{"num_hidden_layers": 13, "hidden_size": 192, "n_experts": 64, "experts_per_token": 2, "d_expert": 160, "d_shared_expert": 0, "hidden_act": "swiglu", "moe_layers": [1, 3, 5, 7, 9, 11], "router_score": "softmax", "normalize_top_k": true, "routed_scale": 1.5, "balance_loss": 0.0153, "balance_bias": false, "router_z_loss": 0.0001, "init_std_router": 0.0192, "lr_router": 0.00134, "num_attention_heads": 3, "num_key_value_heads": 3, "head_dim": 96, "vocab_size": 25235, "norm": "rmsnorm", "norm_place": "pre", "norm_eps": 1e-06, "positions": "rope", "rope_theta": 10000.0, "rope_fraction": 1.0, "qk_norm": false, "attn_scale": 0.102, "tie_word_embeddings": true, "parallel_block": false, "init": "normal", "init_std_qkv": 0.0317, "init_std_o": 0.0, "init_std_up": 0.0317, "init_std_down": 0.0, "optimizer": "muon", "learning_rate": 0.00709, "lr_mult_up": 1.16, "beta1": 0.93, "lr_head": 0.00677, "max_grad_norm": 1.0, "warmup_steps": 200, "schedule": "wsd", "decay_fraction": 1.0, "decay_shape": "linear", "final_lr_fraction": 0.05, "batch_tokens": 32768, "max_seq_len": 512, "doc_mask": true, "train_tokens": 333600000, "max_steps": 10181, "dataset": "wikipedia_en"}
Below are experts of layer 5 (counted from 0) of a mixture-of-experts language model. Rows are named router (the router's row for the expert), gate (a neuron's input weights, with its number), up (a neuron's input weights, with its number), down (a neuron's output weights, with its number) and show model dimensions 0-191. Each number is 128 + 32 x the weight over its row's rms, rounded and kept within 0 to 255. Numbers have three digits each.
After each expert's rows: "raises" lists some tokens whose logits its average output raises strongly, later layers aside. This comes from a sample of Wikipedia text that the model never trained on.

# expert 1
router:072143104168117093166158153077078116158125175136111117098099170076139107123182141128149141144113113167187138114090104121119093137135174096134158086191095094070190147094140127165128125168086155184148118176138159072141099185128103135152180117106147131091125088097137151109104121161138133169131091129124108140129118107172125106066167066103068149101106144116067160164140165177128092130114155147168104106131137149127176080142139125151113183171194117138143163096160139110177116140186120139174180119099156146099109077099176168095104103150137173155125094128061068066181122153179138171
gate0:186111162078101141155113103106142171173162159156189137172095158104115100126117152143179132111195139121126092138092170165109191123169162048135120090139085107085149127127109127080136097141108140115136179134096115108152102099139160124134115128164149104096147064126109100091119120161086156097119179145143118144171176125064176077168068114088123111125138175174124051115151093151131120081181113143100121130162107203183119086086180127171138124089110155164126178174104101150123116138106155103148088084115149167112120163053119155160081111142163141113122074173149163151164071117157076123
up0:079093079176142157106113098097079095109145081057074118125120078121149181089119145197152059128072135156177136148147127101137107129099154109106140129048141148142111178143192142221134090078219137120152095135125080153149148147092114123141118139152162179138175162116115174119125119099154115158126121162128080135156112144131103172093102161155129124171134131195097134111087144158083097181116141106154159098131161103109152102105084164094126139170123138137093132141130086065130179154189089159120091166102090121121139091161149068130098168153100153144152154094137096168120131082140178098
down0:139133123159164113144129099110128094107143132095092133119120126112130116140109151082095112113174110133176152213129114078102148070128158126112091087060142112147141153080184051131143069105140125106116078074118103159189119132187085136167139148144182080084095128103113094163167189094078082129120174167050118138078097196100126146167133118120097151146079098170173193148138172080108081112129169110156203092137209113117121153122049091158124144125143156179128117104130143141116075117103152097161111136131156137158143128106128151140154118110131152132119145089087103157154098085126108079
raises: "ology", " reasons", "icles", "que"

# expert 48
router:147115109148139104150095144119186157139128169107148152104122172082175192133235131180154160166127141154157211078070118110104147179161096146107119141109110126129151128086152129164100118154148144175134098142202136099142104142097099118123152153099107128146158070108139096155045117130117098108169043100134126128139093135089110206099118090132095131130150181129172133137112163171138113165135100117148167107098155131129148152123206161155165142128129106126119116104186170121168112172156165165152168110124148136132142093084137178082109086156130143108150070116102071120176136222164153127
gate0:136167141144090162167084134105131109103091163153115129110157135057146139112110101143107209101118081113087109131090164121159134140092080145132156107117100135120104077253126105157071172128139105151142102078179092140076096125108125134188133107074150141134116106129146126140151169150130176141080111133152134183121080159094174167140154107191208117130149135094164175096168169126097145134167120111097154108115128137180145093105149143191116199135205105179169136198144180130087166094099143092100153164133107144172113123139154121122116164090132152141119135102142168128102094080155159171
up0:093092191156118132102193086158126123147128130174197144121139132099145137122158066096164121156113152116164121086109121100163147057102121079115131131179114074137101129118163172134110152058115161128126147102030124120164148140119129165120168122109128158125139098169128172138104090196142122114084085109105118131113048132115122141130142125151065038122102131148086132148110102133141101123164108085128117082171085125134147122166111176146158170132102080074196107102124150164086169110138113082180132095143142066191126115141107142081172066192164156151113062162156108161104142122136160134
down0:115080135157131087101141143131172170133135192189139154155117164138183127137151106118156091084147165118125118108112113166150112070153145112159138132108125093106101163057091162108147112107109128160143136151165118107104128111172105116130097134142121169117110125079074093147087082123147154108142152063113084135136102133074101133121066126139076145161141092155126172087146130142064070124116060090145079170084198083085204117104110116142091106170062098125139096185085141146065082122092125100173144123149111146182121086124150089094205141145151139111204115159070120134071131090098139135
raises: ",", " and", " to", "en", "ing", "."

# expert 47
router:092118111132110098183141144118086146099083111150100136147093198095144098163175205135091140154145065159139145133070127078125156162151092076122197120141055105083140150085162112164111178122143176146150116112150135090098134118063099104112085184115133080088169101086138096140097135152122165093178090113090090135147124132166170157100139109108106120082131140187088177145084152140094061171132141154145084089121085134074116092108119118147122155136137134150137136079120170110161142148131112145159129125065135142099093104062156141088075087160150188154124109073098112112146056162151135165
gate0:085082168161220120185115084161146089141112152125161127150130121134116144127100145149117139138072156160066146085096069111163085076122140125168155099125169156154084068107128130159152096161185148165185103110116170104086163210162080088125085153146130121124192146140087138131102127126074136142154108128164115115093154148147000055152150099139163129092132143160064164117118134142121159147108129151151126144096098135123120120143091118116122144136132161169140126090085122090100149146138098124126125095050136104146113127172130118081122145109091179135096084112072143149115123055065133116
up0:104191118096103138074136169086123124153116070122112097103118168102137143143132148145121150096115139074161129158144185164100176162090126147110124141110140079117154166151085157109080134107091105161064128170166111166170087083106078160154200058143125145146082166130175089134120131128153145140070122137134143122150150159128237168108087201128086122178139107079181083100150100080156179071140122172103144166143139124146094103115143122143128112137133071102113144175158146126147130063101108133096148133199103155144118078122168173183163145122141067102161175163164119137138105165135146113
down0:149097125180128156190130068130109118097097151156137126138136154085216149149153152137162099169070149137135135133095117062134105096145141169130107127172116127096064107115118104171167120127188165109132154150115168085107125204150131091165151124115129161087180110128179148092143117121100064162158115123161062128211118133133023129122129114128068101151145143122119173097170171108137189157143052110094096113168089083187072134130114175133130107183155084159149168143112136173128168162062123146160132131125131086142116149111114111122152150144109166128081135170129099114130098083127148167
raises: " the", " a", " also", " named", " in", " an"

# expert 52
router:159116098181118065162153181127123193112120151126137171086128116124147147181186186161103148196120044144192161116076109136117135154108139069120118122171109085102140111098179120150126119140111125149128112100133145105083122157110150116159136157110136116094136098099174084142104175160093103100154092078123093139119140142178129149098156097092115120093127150131049159104163148178136111165108153127169046071119166174111099096085089130155135165131163125125184118051129160109184118107172121134184125138077151169089138124068182142083060140147139164159106088116124107130137082143167125168
gate0:179102089154163151151132104126144178077141054116114135118113128146128053169096111144118139141137218182140130084127134137158162110165124106189050119176158087140223153140122066088117146124119104139114133129125153137099150092176191170141144118132079128112127167111153106161106090136080132156110066111137130159103145084151081134132094093104147133055128171167105177127147110165131099111054134114134118154101184183112110073148092122096148126099119084151156103185120111119163120116131118111068122126086091095162086147094172080113134092138090082103096138077115136165134188103090133109
up0:148100118135094136195111142064158127157086111123135137110082140148083167134076088126104149129094155163145156065192131111127098117188115112112133127123166054120123170118093147172104165111105136096094104103107173155161128115177102121064170068150151128152181148116096154167126087102076119124154118159111142138119048101129156067137077140125126132084145105173100093088143139161153119141125107152082131112087077150105101087111117160168188152108148076123159169177118125127189185064134142068094111094131154195123128162073163080059092146165120101156129105116130183184114142138133114113
down0:095139138169118117086152173068101151122121145126151113141058094076142112101109084107097132103157135142109154212124141141128172110138117147142074161083068147104086054160127070133135195111097107165143146135123102128170176091113122167189112071143121135136103146156153098112105066142126113159062118078102114147085125153124157137140181136138120146114102116081114172143117187096125124114179108149150088109205115170136139082105129102051165097079120171122107118179163115112127111191123140206080144086093108095140081136120131166083110100086118131093152145126102088180061149111150097133
raises: " a", " in", " an", " the", " on", " to"

# expert 16
router:117165067159145156132157134103058169186131129103094147084072161122139075141177163175123157172109123127147140142083134082118096143114117115164112118141007077090097170127192064146135100139136124141178136168144103094096098184098132069156100117135134174109109084108146157114106124158108108153122124085144115151164156091177130119124163096102122175136083122126072169147098157144145103150139135193095106084124130165178142105122147149099151165163162119150147167097182138085126123117140179168155124154067134166149073113098140184125093132153102153138097071129100089131175109121209138169
gate0:074130146131118090217125136116151123154146137085174196070119141161113101145090117132127149145116123120126181129150123082089113151154083216154177103123111135058138120106117089180170102134112094106163043087118130110102155207139090149136105112109147177139137136108142147104098165192092087109109118133152155132097103109073149166071137131131145097161097113077148122099146102082155152105098089172163119070085153106124125126173122113112203126171122171142109138100103135091103150177144156150087123166124119149107122183135162110160182144104169165144088161139072102152133159190093206132
up0:097085193100145076115137131137213136188103121139127100130150137058097120128173078084130149173128174133132124155143119107173125095117133160086152126153167096115119105168163165181158124102099115177149129151143184173122141190129124167091198147173083104136168090122146100122142169136145137107148148105142133151151048117137141104057146158118112104134152125158081176201177105146126182143137162141143091141093119154170190127091177055148115124032101136118085113094159159081091153161183090176143167105197091139138102107161170109131120134115113116094118127132183124120132138134141139138
down0:160099145156142174115097142093210110091121172135123136037175120146106110085132145168142128137147131083166102156079130164040104128160170128083092104141143122095130101105116078153175158200099133136121061134129127087103209166141128135112111167105132138138132138145078140151145131062085148095096161125126146121140124149151140124058177169199052137149104138137140145140151153139099129107091127130133095145170183153095158195150137093168121120152211078126092149163132158106112200091157144143133164139103138082134156142174161142176167161154091126159147124161072083111141121107111158127
raises: " in", ",", ".", " and", " by", " as"

# expert 59
router:135112136171109095172133109099115126113083140135109171127113125118149139129147185160139124152071116191187169141037131064098135105086105113115142128169093109111161163122132113140107168136116119163155065125176129082122080140136109150139119137106117140116149080141170140167135192092108092131210112100109139145153102136186132119026160101088094140098074130088160132160152172159116133137146126169177120085114105130078131110120087158152115107164220091123153120102181143101119116121089093134198168156130102145145155074101144134114050122143184118156146111084111090086144134166189169179
gate0:126125103111199153120167103118109080140150133171114149091087127164140164150112180185155129160170193136194131157075150208157097213139099087128151138179134151147158129129129133076101121156122156151129095126134197120101071086162123138153091109091147110141091144162100119052129116117092141126153135091132131149056152147134165104178112178112082163076078117151123134149138162133149099108164160108164127135124168128138071130156119193107094150129173125136097091148094073154189152111156185120140113194089054100135091116137136095094090154074131144136138122140159086176118066109117140134
up0:072161074122066120078062113151137178118161175115169063203097099167106182083139139045117119126119116145143085117096095128124144086161126179071155112146181125144079079104160102129115120073144111135099074149176091128162139162157121097143144096170118135127130118167199153184051152116116125124146124129107110098135072109106094171092148120112127114118133094188094167075137145119124120140113167099127151123119132133128113121105101090132149186128078113087100131098149160230086109130099156083135170131148157082151129136105131097152155151089136143135086106096125057091117143181095091121
down0:167141125149106094160116057122169126154087114198126131117175119166144108151071124141100152103137144071138098079135147140110105110125140175111154124137114139135125126139104106172132094069157183172180102087136077130113105130161069097135166065105074083048162122147056148107163119156108112157106147121142136138113166197131121107102111097102152116094123134138130178129140165158091118099139131154158119144119060126084166135114169119147135147155150116128125127142127117117123177120131151083034107166090182066165122067182184195156113066120164029136165133178122138153103119158162128116
raises: ":", ",", "rant", " on", " day"

# expert 3
router:140134123164168100134112119076118100125077139089131121095127125093191106135158170169138138130123112149158153094088179176050174089122091071093168119134120086110188108090174159153110111093064175154098070116158108108092057185089148099152138179089150131115154102101127187141117137121175141105148077167159100122202122101094133161111147109112071149096132173128075172105152130216110140143115145126120095115131128080157129092127077142148158156064146078184132149131213130116162103181151117173150090171138122166104126111083149147125076141158141165150112121123096127114151098122142102160
gate0:161172084156098094155135140133106159136155106132091144107129155134117144144083125153121127151148145149127190143098183147028128114178134104096180153135181109136104094145127146105052124127114168114147118098146133175121127124074095145131125125151133142139148133149131148142120110073149150150140042141111140177122141095133036160165185124126139155141122131095166112080084108120117150116110134142162118140137144090166218140159106170109129101130180151117095140149153186146118159126223126141165131163139163170065114115166144122146114066123170148133124171049020092151072185132131080107
up0:130141133129151174164137111136131108110142096134092160157154110142141089072147096111206127121100113132070149164115144098100200111177070087102144155175143164180088195129158144109099160114181087149111187095085153152142151189076141143138139150124116096107057138121095131165109121116168192195148078159094092078177194114196085111117138143117098169149162117111168134141119125116069156116138120134146110103099138069132192120093194151118115137111152144181124114163102144112125141135144185118077094106094201148123149200121114143123139120115148089098143072089101109156118170155166101124
down0:156087157071136145134153161160097156132113146076172139135168144146170117116111201185115148120161101118091131142122125123142124166120138145146160133068107132108097151139116128112072177122110139132143090127205097116125185131176118139064144159118139149124156108132134150165075197132095088133112169138138110118134095142159082141122161112103115090131070133154101137138137035117095128065102107043124109123107154086166139102122106130154111185126106101104086142115153131164004127042136142095151086123084137121096169164179152166123133067124095165120120085112139152177129164038144117111
raises: "ers", "er", "ings", "ing", "iting", "ent"